From a checkpoint of a small mixture-of-experts model trained on Wikipedia.
Size: 10 layers, width 256, vocabulary 15196, 74.5M parameters.
Below are experts of layer 3 (counted from 0) of a mixture-of-experts language model. Rows are named router (the router's row for the expert), down (a neuron's output weights, with its number) and show model dimensions 128-255. Each number is 200 + 20 x the weight over its row's rms, rounded and kept within 0 to 999.
After each expert's rows: a language model's description of what the expert responds to. This comes from a sample of Wikipedia text that the model never trained on.

# expert 11
router,213,190,192,171,200,188,189,210,222,194,218,196,169,219,238,171,157,197,200,185,193,174,178,185,217,201,176,176,222,215,195,192,185,183,195,209,183,168,211,183,212,222,183,206,181,222,203,207,177,181,213,197,181,193,196,180,188,196,200,173,214,217,198,225,210,179,198,216,194,180,201,203,163,196,151,234,207,214,192,208,225,202,176,216,214,201,165,220,205,174,251,243,172,233,230,199,194,207,215,181,213,173,226,233,204,205,195,208,198,232,193,225,214,199,207,225,188,218,216,192,217,200,182,240,246,192,210,185
down0,219,160,214,211,202,177,175,192,227,203,209,218,218,211,215,206,193,205,192,185,158,207,192,206,211,204,212,175,189,195,185,187,195,177,232,210,201,168,183,193,189,200,194,166,205,180,178,182,192,197,167,238,181,181,214,175,200,219,186,191,173,216,184,153,236,147,199,214,185,196,228,148,208,191,191,213,214,202,183,197,224,209,196,189,166,205,166,189,178,212,181,175,149,183,259,191,226,158,190,191,215,188,199,218,205,213,199,197,213,210,194,225,205,204,184,205,199,206,186,192,194,258,182,183,207,209,204,200
down1,192,203,229,202,207,197,218,176,188,181,215,221,221,187,184,153,198,183,185,198,182,224,203,197,183,191,202,208,211,205,176,206,209,214,227,184,184,225,212,195,215,192,204,221,205,201,167,146,185,232,186,194,180,182,165,200,190,210,203,198,225,166,216,167,190,224,191,207,231,202,239,203,197,152,166,182,212,209,206,190,191,204,212,219,184,206,182,153,196,203,205,187,127,192,200,194,194,189,183,202,202,220,232,166,214,216,202,188,201,203,211,220,211,191,241,207,177,180,207,186,216,193,219,206,182,201,183,229
down2,201,215,191,173,200,192,247,243,210,189,195,189,200,212,214,157,238,186,198,243,192,200,159,195,166,208,165,244,237,236,178,192,188,215,194,211,155,193,213,180,195,186,215,207,169,159,194,212,217,187,204,190,183,209,226,215,189,183,196,217,190,186,194,211,193,210,170,192,206,233,210,163,167,175,207,173,201,236,170,182,206,204,191,196,178,195,223,201,230,211,178,183,203,171,210,182,199,173,196,214,213,188,208,222,209,179,176,167,176,197,244,186,178,190,179,178,187,174,213,212,210,158,215,175,221,200,201,189
down3,195,183,231,178,198,230,160,225,217,199,178,230,217,226,214,185,184,192,208,152,178,204,184,198,218,173,182,222,222,199,202,187,169,259,195,175,198,206,220,186,200,205,185,192,216,215,227,189,166,199,180,182,202,156,183,194,190,212,229,199,197,206,197,178,239,203,197,181,226,225,228,184,221,198,201,178,215,208,189,215,169,193,191,192,209,218,203,221,179,210,224,185,177,224,198,188,196,220,222,213,210,190,210,235,224,193,207,194,207,196,163,233,184,220,159,205,177,180,180,188,203,210,205,205,156,191,219,174
down4,174,201,176,182,193,217,211,174,162,201,166,161,202,179,155,223,220,192,153,199,190,173,187,208,199,207,212,177,219,206,200,191,203,202,202,204,194,197,208,189,221,213,221,195,256,206,162,191,188,176,177,182,149,224,204,204,177,201,190,214,190,194,200,197,234,211,209,199,198,188,193,190,215,201,237,168,244,203,225,211,208,191,184,166,244,227,199,193,207,178,206,199,224,190,207,216,201,242,225,189,200,210,174,216,193,187,220,221,231,187,227,205,176,223,174,157,203,200,204,216,205,210,188,160,217,147,233,174
Description: Auxiliaries and quote openers. Have, has and had after a subject pronoun, especially inside quoted speech, plus opening quote marks and pipes in table rows.

# expert 0
router,180,205,175,221,178,205,190,213,204,210,222,196,226,191,197,218,179,213,183,210,221,206,236,222,185,175,226,212,212,163,224,237,184,191,197,198,200,177,155,161,214,176,256,203,170,178,183,185,189,207,207,200,218,256,232,176,205,181,182,194,207,188,212,209,234,214,197,201,216,200,199,195,188,182,218,214,212,221,187,227,190,179,205,211,198,207,193,205,187,217,191,218,175,194,202,163,240,228,208,237,186,207,225,222,195,198,179,240,173,182,204,193,172,203,194,238,187,190,202,194,162,188,177,195,189,180,209,174
down0,182,200,190,191,210,196,230,233,217,202,173,235,212,207,201,199,181,198,181,184,213,217,190,197,189,227,209,188,184,163,274,170,197,199,215,183,191,191,176,192,214,253,178,193,186,185,234,199,175,179,192,220,194,215,201,128,226,147,211,180,188,239,184,197,211,236,207,197,222,175,208,220,185,216,198,205,178,169,183,187,170,184,193,215,192,222,165,198,223,158,201,213,228,169,155,217,217,208,203,178,180,198,197,168,235,202,185,197,201,212,204,170,191,228,214,214,207,203,195,225,225,179,206,208,180,213,233,192
down1,206,216,180,204,198,186,194,185,200,213,196,188,190,199,206,192,161,197,188,232,198,177,244,185,218,188,206,181,197,222,183,172,185,175,232,204,248,217,204,196,164,169,186,228,210,221,168,243,175,204,212,220,216,197,202,214,195,214,189,219,239,177,226,219,207,193,200,177,205,226,221,216,223,204,164,204,215,202,236,173,213,203,166,219,205,165,214,171,222,225,195,181,177,172,182,184,226,201,187,214,204,211,170,190,213,193,192,195,223,206,175,209,241,223,175,204,199,212,171,168,184,228,201,219,189,239,183,211
down2,203,182,200,195,176,176,207,176,193,237,210,195,218,199,217,165,212,180,198,197,223,218,201,191,206,173,175,207,198,191,207,199,222,222,189,204,189,159,180,177,186,186,234,189,199,177,239,192,216,209,166,198,194,264,176,202,185,206,211,178,196,206,202,154,204,221,198,171,156,168,196,206,228,204,199,169,213,183,207,210,145,191,174,258,228,201,198,227,226,222,182,205,199,244,169,193,185,213,180,215,165,178,208,197,195,236,177,210,187,211,193,200,189,194,214,153,198,208,179,211,180,224,164,204,212,186,202,201
down3,174,231,230,214,193,230,190,182,224,211,180,209,181,214,215,190,197,178,217,217,201,215,184,223,177,191,209,210,183,204,186,180,188,185,204,211,215,193,199,218,208,222,216,216,207,184,186,234,208,182,185,233,215,189,191,217,235,206,195,195,179,196,215,221,193,194,224,214,189,235,219,207,222,203,227,170,204,176,241,193,226,214,217,192,216,152,187,213,187,222,238,216,158,229,189,193,200,241,201,171,175,223,223,229,196,210,200,222,212,170,182,184,163,238,212,176,183,225,223,197,197,205,189,185,202,165,164,201
down4,196,207,186,187,184,191,229,182,235,179,189,205,178,180,185,212,219,193,211,167,199,207,177,201,203,239,161,182,213,185,201,216,196,245,188,179,208,243,195,200,213,229,164,208,195,220,232,183,190,216,179,192,198,177,189,217,198,215,179,209,212,168,157,182,191,217,232,217,240,196,208,186,214,186,220,164,198,176,185,181,201,214,191,160,189,182,211,188,237,203,178,181,178,186,223,207,186,188,225,239,173,173,190,168,191,208,195,194,177,230,206,202,223,227,182,191,193,225,192,198,199,182,202,199,193,222,201,215
Description: Closing brackets and cells. Closing parentheses, quotes, brackets and table pipes ending a name or item in lists, song credits and tables, e.g. ), ", ].

# expert 12
router,187,190,202,210,204,226,164,172,187,216,209,164,186,223,175,214,211,193,239,212,228,203,204,168,184,191,209,188,226,192,171,221,207,202,217,221,188,219,198,233,222,228,199,201,172,208,220,246,213,183,193,214,185,251,222,185,203,196,207,214,202,207,207,213,215,154,211,185,212,201,187,199,211,191,172,173,186,182,234,209,192,219,208,214,181,190,192,219,228,230,167,217,173,198,190,181,212,211,226,214,220,204,213,220,170,181,206,189,206,183,195,176,180,238,166,165,224,227,216,199,218,164,220,190,197,192,249,165
down0,200,198,208,186,205,190,184,174,192,193,210,191,210,173,214,200,203,187,217,184,202,212,172,221,199,214,229,203,178,208,180,200,194,225,220,189,217,236,197,216,213,170,203,196,170,194,224,213,193,193,226,174,193,190,192,230,217,187,232,164,220,194,208,233,161,204,174,174,213,209,211,227,199,202,221,203,205,203,204,179,214,211,168,222,204,197,190,229,206,207,175,197,157,229,195,198,191,168,226,191,237,211,196,174,212,175,211,214,190,170,206,206,182,200,215,188,186,246,182,218,195,238,198,232,210,199,211,213
down1,178,185,224,203,177,192,182,183,173,159,173,219,201,165,170,200,160,187,192,197,178,218,175,198,162,160,191,209,167,229,191,190,203,173,185,192,205,170,234,203,185,214,174,186,178,213,203,220,184,178,211,212,199,211,218,197,191,200,214,179,222,183,180,237,172,202,194,184,185,201,187,237,184,198,228,219,185,211,219,204,228,171,196,187,220,187,224,179,206,198,200,185,200,215,220,191,197,184,159,225,167,201,153,210,183,200,192,202,178,206,235,197,225,193,228,217,203,203,197,217,194,191,196,186,189,196,199,184
down2,170,221,180,225,204,217,197,197,189,219,180,204,216,182,199,187,204,215,220,176,215,193,189,190,212,198,211,171,197,209,207,200,205,236,192,182,186,196,220,185,175,205,247,217,172,217,195,190,193,199,216,227,210,178,210,190,171,238,201,239,201,184,198,238,234,190,157,199,190,177,182,161,150,197,234,212,168,196,199,204,216,235,179,223,200,198,198,168,187,228,170,162,215,220,184,190,160,209,190,178,201,226,185,192,229,196,169,225,182,199,183,181,199,222,199,223,181,205,174,174,200,191,228,224,224,206,207,186
down3,190,210,231,190,198,195,185,184,197,210,228,212,207,214,197,191,210,184,207,186,186,236,186,204,190,183,216,200,201,197,177,213,210,206,228,226,202,235,200,200,205,214,234,222,201,207,213,202,199,234,250,191,196,184,173,211,212,222,157,218,193,182,250,201,203,183,166,203,230,190,173,215,198,173,205,193,205,206,198,192,190,202,217,187,199,155,215,189,203,204,187,180,179,204,222,209,175,199,194,194,212,184,142,193,158,207,196,226,219,191,225,174,211,174,203,210,209,184,179,206,240,223,223,190,157,197,198,195
down4,196,190,232,231,198,205,212,173,180,183,219,246,180,181,208,175,181,196,187,182,201,187,206,196,169,221,202,218,210,224,174,231,217,185,205,200,198,203,208,200,201,238,203,234,185,219,177,240,220,227,202,218,228,206,249,176,220,225,214,195,203,190,194,190,219,222,192,188,201,222,152,211,223,221,202,203,181,208,208,207,187,193,196,185,220,195,201,201,193,193,203,183,214,209,209,211,212,174,194,206,173,194,181,219,184,205,201,209,178,208,225,245,222,177,195,169,177,215,193,223,193,211,184,187,184,189,204,222
Description: Space before numbers. A bare space token placed just before a year or number, after "end of", "in", commas or table pipes, e.g. " 2004", " 1".

# expert 44
router,162,183,205,229,213,207,209,216,194,213,199,227,224,228,200,181,192,202,201,194,162,168,216,216,174,179,213,206,184,197,223,196,192,192,197,203,195,191,215,164,187,191,161,211,231,201,151,215,210,176,201,208,221,216,199,229,217,208,197,233,187,228,224,243,214,208,193,175,181,162,193,198,198,196,203,190,227,214,188,230,192,196,169,211,191,173,222,195,162,187,204,189,192,194,228,231,206,182,151,186,222,192,198,185,223,203,190,203,213,202,209,212,209,202,238,236,231,208,193,192,251,233,185,182,173,207,217,216
down0,226,198,231,203,197,193,190,214,197,201,192,178,204,215,167,182,184,217,239,230,154,182,206,208,206,241,199,234,180,199,184,207,183,194,138,202,219,202,199,232,195,192,187,206,180,190,178,199,178,183,196,187,211,200,193,228,184,212,224,183,245,211,196,189,172,191,203,237,221,204,178,236,188,174,215,175,202,219,224,204,204,202,204,190,182,214,250,190,189,207,207,201,205,206,172,184,157,193,249,235,157,210,192,214,190,191,201,176,204,202,164,231,208,217,211,170,206,217,169,201,203,175,191,197,224,181,195,249
down1,170,210,164,230,176,180,211,203,225,203,218,157,232,215,190,235,205,191,233,216,198,216,219,222,195,199,197,186,202,181,183,253,202,218,188,181,166,209,240,211,200,209,186,206,177,194,227,199,170,171,197,194,192,214,197,225,205,178,159,159,214,213,240,209,209,168,217,205,208,172,223,177,223,193,220,194,228,178,215,199,194,211,164,186,228,197,158,203,241,226,225,196,240,182,207,186,222,177,190,206,197,207,203,198,188,204,198,176,203,235,196,170,204,230,217,192,190,187,228,193,220,208,193,205,184,187,168,250
down2,207,189,201,208,197,208,214,225,187,196,209,191,202,167,180,132,185,176,196,193,218,196,217,188,195,194,189,190,194,218,235,221,191,224,159,173,191,206,237,190,196,201,201,178,227,194,220,170,195,211,212,187,189,170,171,210,242,175,174,168,212,176,176,212,177,199,211,189,216,196,207,212,239,230,201,177,173,211,251,166,160,200,180,201,191,229,212,210,202,211,207,227,238,194,190,210,202,219,208,212,187,167,181,182,178,207,205,208,176,232,214,173,209,209,225,199,232,215,190,217,221,173,200,221,205,212,177,196
down3,223,180,181,179,223,195,218,180,217,215,199,177,197,188,201,201,236,214,197,192,190,213,168,210,180,207,191,187,201,195,227,237,227,250,203,195,215,158,205,221,212,204,194,195,211,207,183,206,185,198,213,203,176,208,213,220,206,186,178,191,180,176,168,181,196,206,192,191,171,222,208,195,208,200,210,196,212,238,219,204,192,202,192,198,154,155,191,222,234,184,164,188,177,209,227,213,188,211,185,188,247,222,208,234,182,168,205,192,230,228,202,189,185,195,184,187,199,190,203,202,202,198,189,198,201,196,172,194
down4,158,225,177,211,203,230,208,191,209,211,205,179,218,181,214,184,220,215,189,194,213,192,202,185,159,179,212,195,214,207,178,187,220,168,225,183,237,203,188,213,210,214,195,223,203,197,217,200,207,179,197,170,226,184,160,207,214,205,199,227,211,193,211,219,195,199,182,196,221,236,212,201,215,192,176,215,175,175,206,174,213,187,193,190,228,188,200,213,219,221,236,168,227,194,162,167,257,224,191,208,197,202,202,177,192,209,201,192,203,202,216,201,203,205,197,222,203,240,203,229,193,146,193,173,221,235,189,186
Description: The preposition of. Mostly "of" after nouns, as in Physics of Fluids or member of, plus colons and line breaks in infobox fields.

# expert 41
router,188,178,211,241,192,207,188,171,161,198,221,202,182,209,177,193,201,186,215,223,218,206,214,202,181,203,220,219,172,201,174,236,219,164,195,188,196,187,190,193,207,205,223,205,209,189,190,185,187,195,198,174,196,221,220,219,208,189,226,187,227,191,223,184,225,187,183,183,220,232,193,203,216,220,241,225,164,149,213,183,213,206,203,212,179,158,214,185,220,186,173,198,191,223,193,165,183,208,170,219,180,150,199,237,196,185,242,211,201,200,219,200,174,185,224,198,209,226,178,205,201,183,197,187,231,208,216,242
down0,160,237,197,201,235,203,208,153,195,183,181,165,196,226,187,173,200,195,229,168,207,190,215,171,175,242,208,190,196,179,212,203,178,219,181,189,200,197,214,185,217,189,135,204,198,201,188,205,199,194,213,209,198,194,196,178,222,206,195,227,234,185,198,208,206,209,207,198,205,198,217,189,223,225,204,226,198,187,179,236,190,202,214,194,178,214,190,198,222,213,156,210,246,216,226,176,166,187,201,192,203,200,208,193,188,243,219,158,164,205,226,212,228,187,209,182,183,183,203,186,196,206,226,198,186,226,155,208
down1,226,223,178,205,174,183,188,193,194,158,187,174,211,171,200,201,221,193,167,221,210,228,209,206,193,209,175,243,207,194,185,185,212,173,206,183,178,186,182,139,174,210,240,208,223,213,212,188,227,195,172,215,184,209,188,214,211,212,189,202,175,172,198,222,181,193,192,205,194,186,191,206,209,196,178,186,213,172,220,164,175,196,202,219,202,193,192,187,196,194,211,206,222,226,169,216,187,241,188,216,200,184,201,194,180,206,206,219,232,201,198,188,188,200,199,187,186,205,203,198,211,174,182,239,185,198,187,204
down2,210,211,204,190,180,181,198,197,218,248,168,195,216,208,192,207,221,204,234,208,181,199,201,210,204,230,255,199,207,171,176,202,192,213,250,202,191,231,200,189,186,184,221,211,164,240,209,196,162,198,216,192,189,205,213,194,230,208,202,181,191,194,228,181,193,214,191,184,192,211,183,184,215,194,190,185,193,201,176,217,195,206,229,218,190,232,223,189,194,207,189,194,151,215,168,183,187,194,184,238,186,199,211,219,190,226,217,217,202,198,217,197,151,226,232,232,188,238,160,187,207,174,227,179,189,231,228,214
down3,203,191,216,231,194,196,176,219,229,201,240,204,203,201,170,196,187,201,195,185,164,186,217,186,233,230,193,161,197,201,218,196,185,185,176,191,232,221,200,179,235,160,175,152,225,187,197,195,212,197,216,222,234,199,190,167,203,166,228,211,186,203,205,209,201,236,182,211,210,202,206,221,189,216,196,196,200,207,234,191,210,169,211,211,176,196,149,174,204,180,230,240,199,205,215,211,219,220,203,215,222,198,197,239,215,181,217,197,188,206,204,220,233,180,228,202,197,196,226,204,201,212,195,222,184,200,209,204
down4,175,188,181,207,199,183,183,192,204,170,159,192,203,218,191,174,217,193,234,217,192,225,242,190,194,200,224,231,212,172,183,235,223,176,193,211,191,203,218,187,201,201,218,228,181,173,207,210,197,200,216,176,198,211,216,177,214,185,180,191,188,177,205,213,156,188,171,213,196,224,166,178,181,183,226,166,189,141,197,206,158,193,209,239,147,141,200,184,195,186,189,214,215,196,206,194,160,201,221,214,188,227,218,189,207,175,209,207,160,216,192,209,194,213,215,224,213,188,169,197,209,178,200,218,223,197,182,243
Description: Name starts in biographical lists. Spaces and first pieces of names, places and years in taxonomic or biographical entries, such as Sch, S, Kingdom, 199.

# expert 17
router,176,205,183,207,240,241,174,214,191,198,193,245,182,200,212,201,186,209,204,184,171,223,203,192,210,244,191,209,204,186,207,165,187,198,180,172,207,218,183,190,213,203,226,183,195,174,204,177,199,192,220,169,234,189,188,205,187,219,225,201,226,215,191,232,222,199,197,162,239,166,209,201,213,166,212,211,198,211,183,215,214,206,215,196,196,210,177,174,205,194,172,220,171,217,205,189,198,192,180,138,238,194,183,196,212,190,206,177,181,218,206,188,200,226,194,214,204,207,180,222,213,200,176,207,199,214,239,216
down0,204,182,217,164,210,180,242,217,187,167,207,150,220,182,222,234,238,204,211,195,187,204,188,183,188,181,233,181,196,192,212,192,183,217,204,180,199,200,218,202,184,178,222,224,175,196,174,198,178,231,203,218,203,187,194,207,181,181,201,189,197,202,207,215,179,179,214,191,198,200,227,200,238,200,205,239,195,210,226,191,212,158,203,215,206,190,199,221,234,168,165,225,178,173,242,200,171,206,192,197,175,179,183,172,206,225,218,182,201,183,190,216,252,190,191,206,167,197,245,198,200,177,188,182,209,214,219,175
down1,199,177,235,223,157,208,206,161,241,188,210,195,174,176,201,234,238,206,185,178,224,230,164,196,231,185,183,184,216,218,199,197,227,173,220,197,197,160,192,224,194,186,183,207,218,180,209,194,173,216,200,227,202,155,233,200,207,213,209,209,194,217,194,209,201,216,219,188,221,205,197,208,235,198,196,241,183,211,192,199,189,161,183,210,163,227,208,201,182,214,252,203,225,205,207,190,189,207,170,205,196,199,167,178,216,223,164,180,188,170,235,201,261,184,192,196,187,236,204,200,212,191,178,186,189,190,198,187
down2,187,196,163,229,178,229,198,143,212,216,202,166,176,170,224,243,218,195,194,203,216,216,191,185,205,160,173,206,188,187,202,180,177,189,212,224,206,178,204,234,207,198,148,205,187,196,209,194,200,181,196,198,199,194,170,224,201,186,174,172,177,187,178,289,230,237,169,218,189,204,208,186,187,263,196,197,209,157,219,186,206,221,221,177,231,189,190,178,162,193,170,181,185,222,214,204,204,190,195,213,192,196,185,218,201,208,188,201,189,177,189,210,206,185,198,183,214,192,207,196,202,211,188,195,217,259,186,182
down3,190,202,234,193,209,216,223,221,178,202,205,207,216,142,163,214,177,165,204,197,152,179,185,211,242,204,200,163,199,204,222,244,196,198,203,179,171,215,184,194,230,210,200,154,184,217,190,182,188,229,217,182,158,195,190,184,203,228,240,225,208,182,200,201,186,187,231,210,180,178,221,179,183,192,252,189,194,197,189,211,231,208,194,208,225,191,187,155,207,193,205,180,186,179,177,191,196,173,211,199,170,186,193,216,234,199,195,226,204,205,233,195,198,176,216,178,178,173,202,209,182,191,204,192,176,200,212,226
down4,189,185,201,192,226,186,168,213,175,198,187,200,215,205,213,165,210,170,208,220,169,175,186,171,206,168,189,229,181,227,204,207,217,218,220,182,228,197,224,182,195,189,200,192,187,225,202,196,196,176,203,178,193,224,187,175,204,198,213,199,193,194,174,184,184,186,203,213,182,213,181,182,167,200,208,197,191,203,225,225,227,192,193,207,202,233,180,211,191,250,222,212,173,170,178,211,198,182,246,202,196,177,207,213,200,187,194,198,210,195,161,226,163,195,185,208,215,188,164,227,218,177,187,201,229,236,191,180
Description: Word endings and row ends. Suffix pieces finishing a word, such as -ly, -ed, -iled, -est, plus end-of-row pipes in tables and coordinate symbols like °N.

# expert 19
router,207,196,173,214,176,206,212,211,210,175,201,181,173,196,178,186,211,193,190,193,231,188,231,179,215,204,206,223,210,188,153,196,201,176,210,179,228,193,224,167,197,176,198,198,200,221,180,178,208,220,186,237,192,214,180,205,208,188,184,228,247,196,224,228,216,213,192,185,195,196,194,205,193,226,223,194,208,216,204,204,174,236,178,222,206,213,224,178,202,197,236,224,177,161,162,221,181,204,203,170,232,164,223,186,191,181,214,214,223,147,181,173,206,202,240,205,172,176,223,187,224,210,210,190,181,180,214,180
down0,180,221,184,157,209,175,202,171,203,200,172,202,176,195,216,227,186,195,207,194,206,197,202,216,178,221,211,185,223,216,205,184,206,228,173,224,201,201,172,209,184,205,192,174,164,176,198,182,214,198,187,181,170,230,240,190,207,202,179,173,229,160,219,235,169,175,206,187,209,219,190,201,193,202,209,146,177,172,182,212,202,197,222,213,190,184,190,194,246,217,216,217,177,170,180,170,236,230,242,189,219,229,229,190,187,214,213,165,192,190,189,197,181,211,211,162,182,169,225,222,192,145,206,200,207,228,180,187
down1,221,186,204,229,183,187,219,211,190,195,217,199,218,182,182,170,177,231,221,192,213,182,216,196,167,210,222,218,214,180,222,199,158,207,213,171,223,233,219,206,172,203,192,182,198,222,176,208,184,208,188,235,163,198,196,206,228,193,216,182,196,212,189,159,161,183,203,176,196,180,196,194,210,152,225,221,229,172,207,242,155,191,170,203,198,242,241,200,168,210,177,208,208,205,204,220,193,227,229,196,198,232,189,187,169,193,199,203,196,210,194,215,192,184,193,206,203,201,229,207,179,212,197,213,215,212,201,217
down2,237,188,203,204,185,185,193,195,185,203,220,213,202,131,192,214,219,169,166,205,164,192,203,207,248,197,195,197,173,184,223,210,211,184,238,176,237,158,198,187,153,177,209,180,241,164,244,243,178,196,242,266,191,201,213,223,187,190,216,198,196,230,207,198,214,216,209,218,201,179,223,180,187,214,179,192,188,195,174,219,184,188,207,174,204,154,175,196,221,173,230,220,215,183,209,230,196,187,185,191,181,207,204,222,178,196,207,202,167,191,203,206,210,200,185,197,184,237,180,179,212,214,206,205,178,193,229,203
down3,191,210,177,186,234,242,227,208,188,210,200,183,226,230,216,175,206,177,195,185,169,248,191,212,219,202,197,208,202,199,189,195,208,206,210,186,231,201,211,257,192,224,187,194,191,170,196,194,179,191,194,165,219,149,205,172,167,189,223,173,198,208,180,190,245,198,216,211,190,190,181,206,168,201,197,210,204,181,193,191,209,203,187,222,200,200,214,193,189,210,183,199,188,188,199,198,220,186,212,155,200,225,192,209,219,219,182,226,207,196,207,213,206,185,171,203,228,182,196,210,164,161,205,211,198,201,176,201
down4,212,221,185,218,163,204,209,223,203,181,220,219,195,204,210,176,191,230,224,173,210,197,212,195,190,211,225,204,156,215,199,228,172,188,195,199,184,184,182,196,243,168,210,181,223,171,207,209,218,180,217,195,219,205,198,220,209,206,179,216,184,242,214,211,202,208,200,237,224,201,221,181,209,196,202,213,203,197,205,233,181,207,199,197,215,243,163,208,188,188,190,206,197,186,224,195,164,189,208,174,158,213,190,201,204,202,162,229,185,208,215,199,198,189,235,196,175,175,215,163,201,215,178,189,190,201,189,199
Description: Codes before numbers. Spaces and capital-letter pieces right before a number in route names, coordinates and tables, such as PA 97, SR 11, RAF.

# expert 5
router,221,203,180,196,195,181,189,235,217,191,182,167,197,197,227,237,226,192,213,220,202,197,214,168,200,209,192,214,229,194,187,190,214,220,205,202,223,180,165,236,177,216,215,190,207,213,192,211,212,227,185,213,204,207,188,226,201,176,211,212,219,211,228,216,185,201,227,214,193,174,211,220,203,185,211,187,189,223,214,227,207,188,156,178,199,239,236,196,212,254,184,242,177,195,186,229,213,198,185,215,172,183,158,217,215,204,192,186,196,212,219,209,213,180,238,206,209,207,163,167,207,205,163,205,199,179,212,195
down0,225,205,226,215,201,227,181,164,179,210,220,241,192,252,183,206,183,197,174,186,193,178,221,192,185,245,240,206,245,191,179,196,206,200,198,237,173,208,208,180,201,196,230,217,191,176,219,192,170,155,199,192,213,203,201,216,232,202,222,193,212,200,212,206,199,202,147,178,213,226,197,171,189,205,194,206,193,199,184,220,211,196,199,181,182,206,204,197,228,230,208,214,210,215,195,214,169,212,188,183,256,210,230,166,219,210,212,187,172,207,177,166,190,231,181,241,176,183,217,177,205,206,212,227,194,226,254,215
down1,197,194,211,208,180,195,211,187,206,191,180,202,222,175,208,228,225,206,193,178,185,186,182,217,188,195,196,223,212,220,204,168,169,218,182,209,158,166,193,222,173,183,210,193,225,201,208,186,198,177,230,227,191,175,228,228,220,182,196,214,199,180,210,200,222,176,160,233,191,181,197,204,208,180,195,166,214,177,206,180,180,190,209,188,198,164,177,219,202,191,192,193,226,225,200,230,213,256,175,201,211,191,147,200,234,188,213,200,186,171,194,225,210,208,207,206,161,220,187,197,152,230,182,164,173,213,244,183
down2,225,216,216,173,206,230,166,208,180,186,230,184,191,198,203,203,203,217,210,216,206,231,196,205,201,177,207,180,186,188,186,172,187,208,193,148,225,201,233,221,191,219,188,205,210,210,177,159,203,222,204,227,195,230,190,192,188,168,199,224,200,222,201,217,180,192,183,210,209,186,168,182,208,211,210,213,200,199,203,176,164,191,196,209,230,221,216,201,200,186,193,192,197,194,199,228,190,175,211,190,234,230,195,216,206,180,199,186,187,197,232,188,191,172,239,189,220,189,189,152,216,171,197,172,220,202,193,186
down3,196,177,210,166,210,152,174,167,170,197,204,168,199,235,222,196,203,200,213,190,191,180,214,215,170,206,207,219,228,186,187,186,226,210,180,213,203,203,185,212,201,201,233,197,200,201,202,201,224,200,202,201,221,208,188,204,199,194,216,214,218,222,225,185,188,207,193,177,181,174,201,218,178,211,201,216,226,231,214,212,222,234,201,228,182,193,238,229,172,196,212,201,144,209,176,198,217,210,190,201,177,154,237,242,173,198,209,167,191,143,190,200,192,215,202,185,208,207,209,192,207,213,179,250,221,218,164,185
down4,175,207,183,192,230,180,184,170,199,232,182,191,176,177,182,168,236,177,189,220,195,243,179,176,206,211,174,199,215,173,205,202,217,215,200,197,189,217,153,228,212,210,241,197,203,205,200,214,209,189,177,200,176,212,179,192,220,221,183,188,181,196,195,194,247,233,172,194,203,219,179,218,203,213,196,198,249,190,187,168,223,178,231,135,245,175,195,193,210,185,210,205,197,214,193,196,198,215,208,229,171,225,205,207,190,205,212,218,189,177,188,209,207,197,163,208,185,191,198,189,151,200,211,210,199,221,212,200
Description: Head nouns and pronouns. Pronouns, relative words and topic nouns starting a clause, such as which, who, it, what, film, song, episode, season.

# expert 25
router,200,171,217,204,221,198,213,210,193,168,209,198,183,223,215,208,198,178,165,212,231,223,191,250,200,202,178,221,187,203,184,223,165,187,188,199,200,218,232,217,207,206,209,177,235,196,198,204,184,199,214,159,209,207,223,178,130,210,194,182,176,214,178,193,226,221,180,194,206,204,193,245,224,211,200,203,144,163,236,233,188,206,207,206,201,193,182,221,210,198,181,215,220,220,212,162,198,180,224,168,207,157,183,185,197,200,224,214,187,186,190,197,174,223,180,233,222,226,181,230,207,203,236,191,207,201,207,182
down0,187,212,184,211,181,199,206,153,219,227,201,185,167,200,217,185,196,148,185,205,202,198,215,184,192,193,199,189,209,193,152,163,220,180,198,222,192,206,210,216,232,205,209,207,186,210,157,217,193,166,210,197,217,189,245,210,192,239,200,164,213,211,186,219,210,182,227,194,164,188,244,180,207,213,192,185,206,209,195,154,200,166,246,229,188,177,229,182,228,219,186,175,220,200,214,199,204,173,174,203,200,204,158,194,220,225,181,211,202,179,180,193,237,162,225,230,186,208,205,213,177,174,194,199,207,203,188,214
down1,179,193,175,207,181,214,196,190,216,194,188,181,181,195,217,196,185,192,203,202,199,207,215,227,216,189,214,193,197,218,163,167,180,177,210,223,186,207,214,200,204,195,225,191,172,191,163,218,239,176,216,155,187,192,227,212,166,163,223,169,185,200,195,214,185,193,228,211,227,191,192,203,225,218,191,199,180,214,205,204,234,191,182,208,219,190,226,202,230,180,184,163,209,211,204,218,216,203,156,188,226,219,185,213,161,194,193,249,151,166,222,185,205,198,173,199,190,212,196,202,204,180,188,212,203,166,202,202
down2,232,228,207,174,179,198,240,206,188,183,191,206,209,208,219,224,232,220,200,195,197,191,223,192,210,192,254,194,196,205,224,246,180,209,209,203,205,226,197,179,193,205,193,181,203,181,185,200,194,194,179,227,190,201,198,232,199,199,197,212,191,206,230,223,209,195,202,171,198,211,205,186,178,206,220,179,203,209,233,193,187,195,216,199,218,164,243,168,215,222,213,177,225,200,181,166,201,269,218,183,216,201,206,195,211,181,196,223,195,185,209,176,222,170,226,226,198,212,189,191,195,201,167,179,203,198,172,193
down3,187,171,205,201,179,224,196,189,177,205,213,170,164,196,208,257,192,212,235,198,205,238,214,199,181,192,171,200,214,198,219,189,202,168,177,198,194,189,199,201,214,195,259,235,222,188,172,223,242,204,215,203,203,204,203,187,191,201,192,185,207,211,188,199,186,196,160,213,224,185,206,189,209,172,197,240,180,180,234,197,193,191,173,249,174,180,208,199,186,223,243,240,223,187,209,234,244,228,181,209,208,193,208,229,192,223,189,201,219,176,242,214,212,219,215,185,216,205,229,216,207,209,199,213,187,188,230,207
down4,215,228,218,165,220,184,208,196,253,202,178,196,242,184,202,212,221,222,197,219,164,190,223,191,219,196,209,200,205,212,196,189,212,221,211,211,184,221,195,209,195,216,198,200,192,211,198,174,213,222,182,227,206,181,179,209,221,222,183,206,196,191,186,167,165,197,234,205,183,232,169,197,197,195,204,219,206,216,180,180,221,219,198,199,181,196,248,157,179,206,202,206,191,216,208,227,188,220,232,218,232,207,198,194,209,199,163,226,201,192,200,220,215,213,208,204,188,196,169,187,193,181,211,202,215,174,186,185
Description: Arabic and Asian names. Word pieces inside transliterated Arabic, South Asian and Central Asian names, such as Al Ghassania, Abd, Bh, Kh, Raj.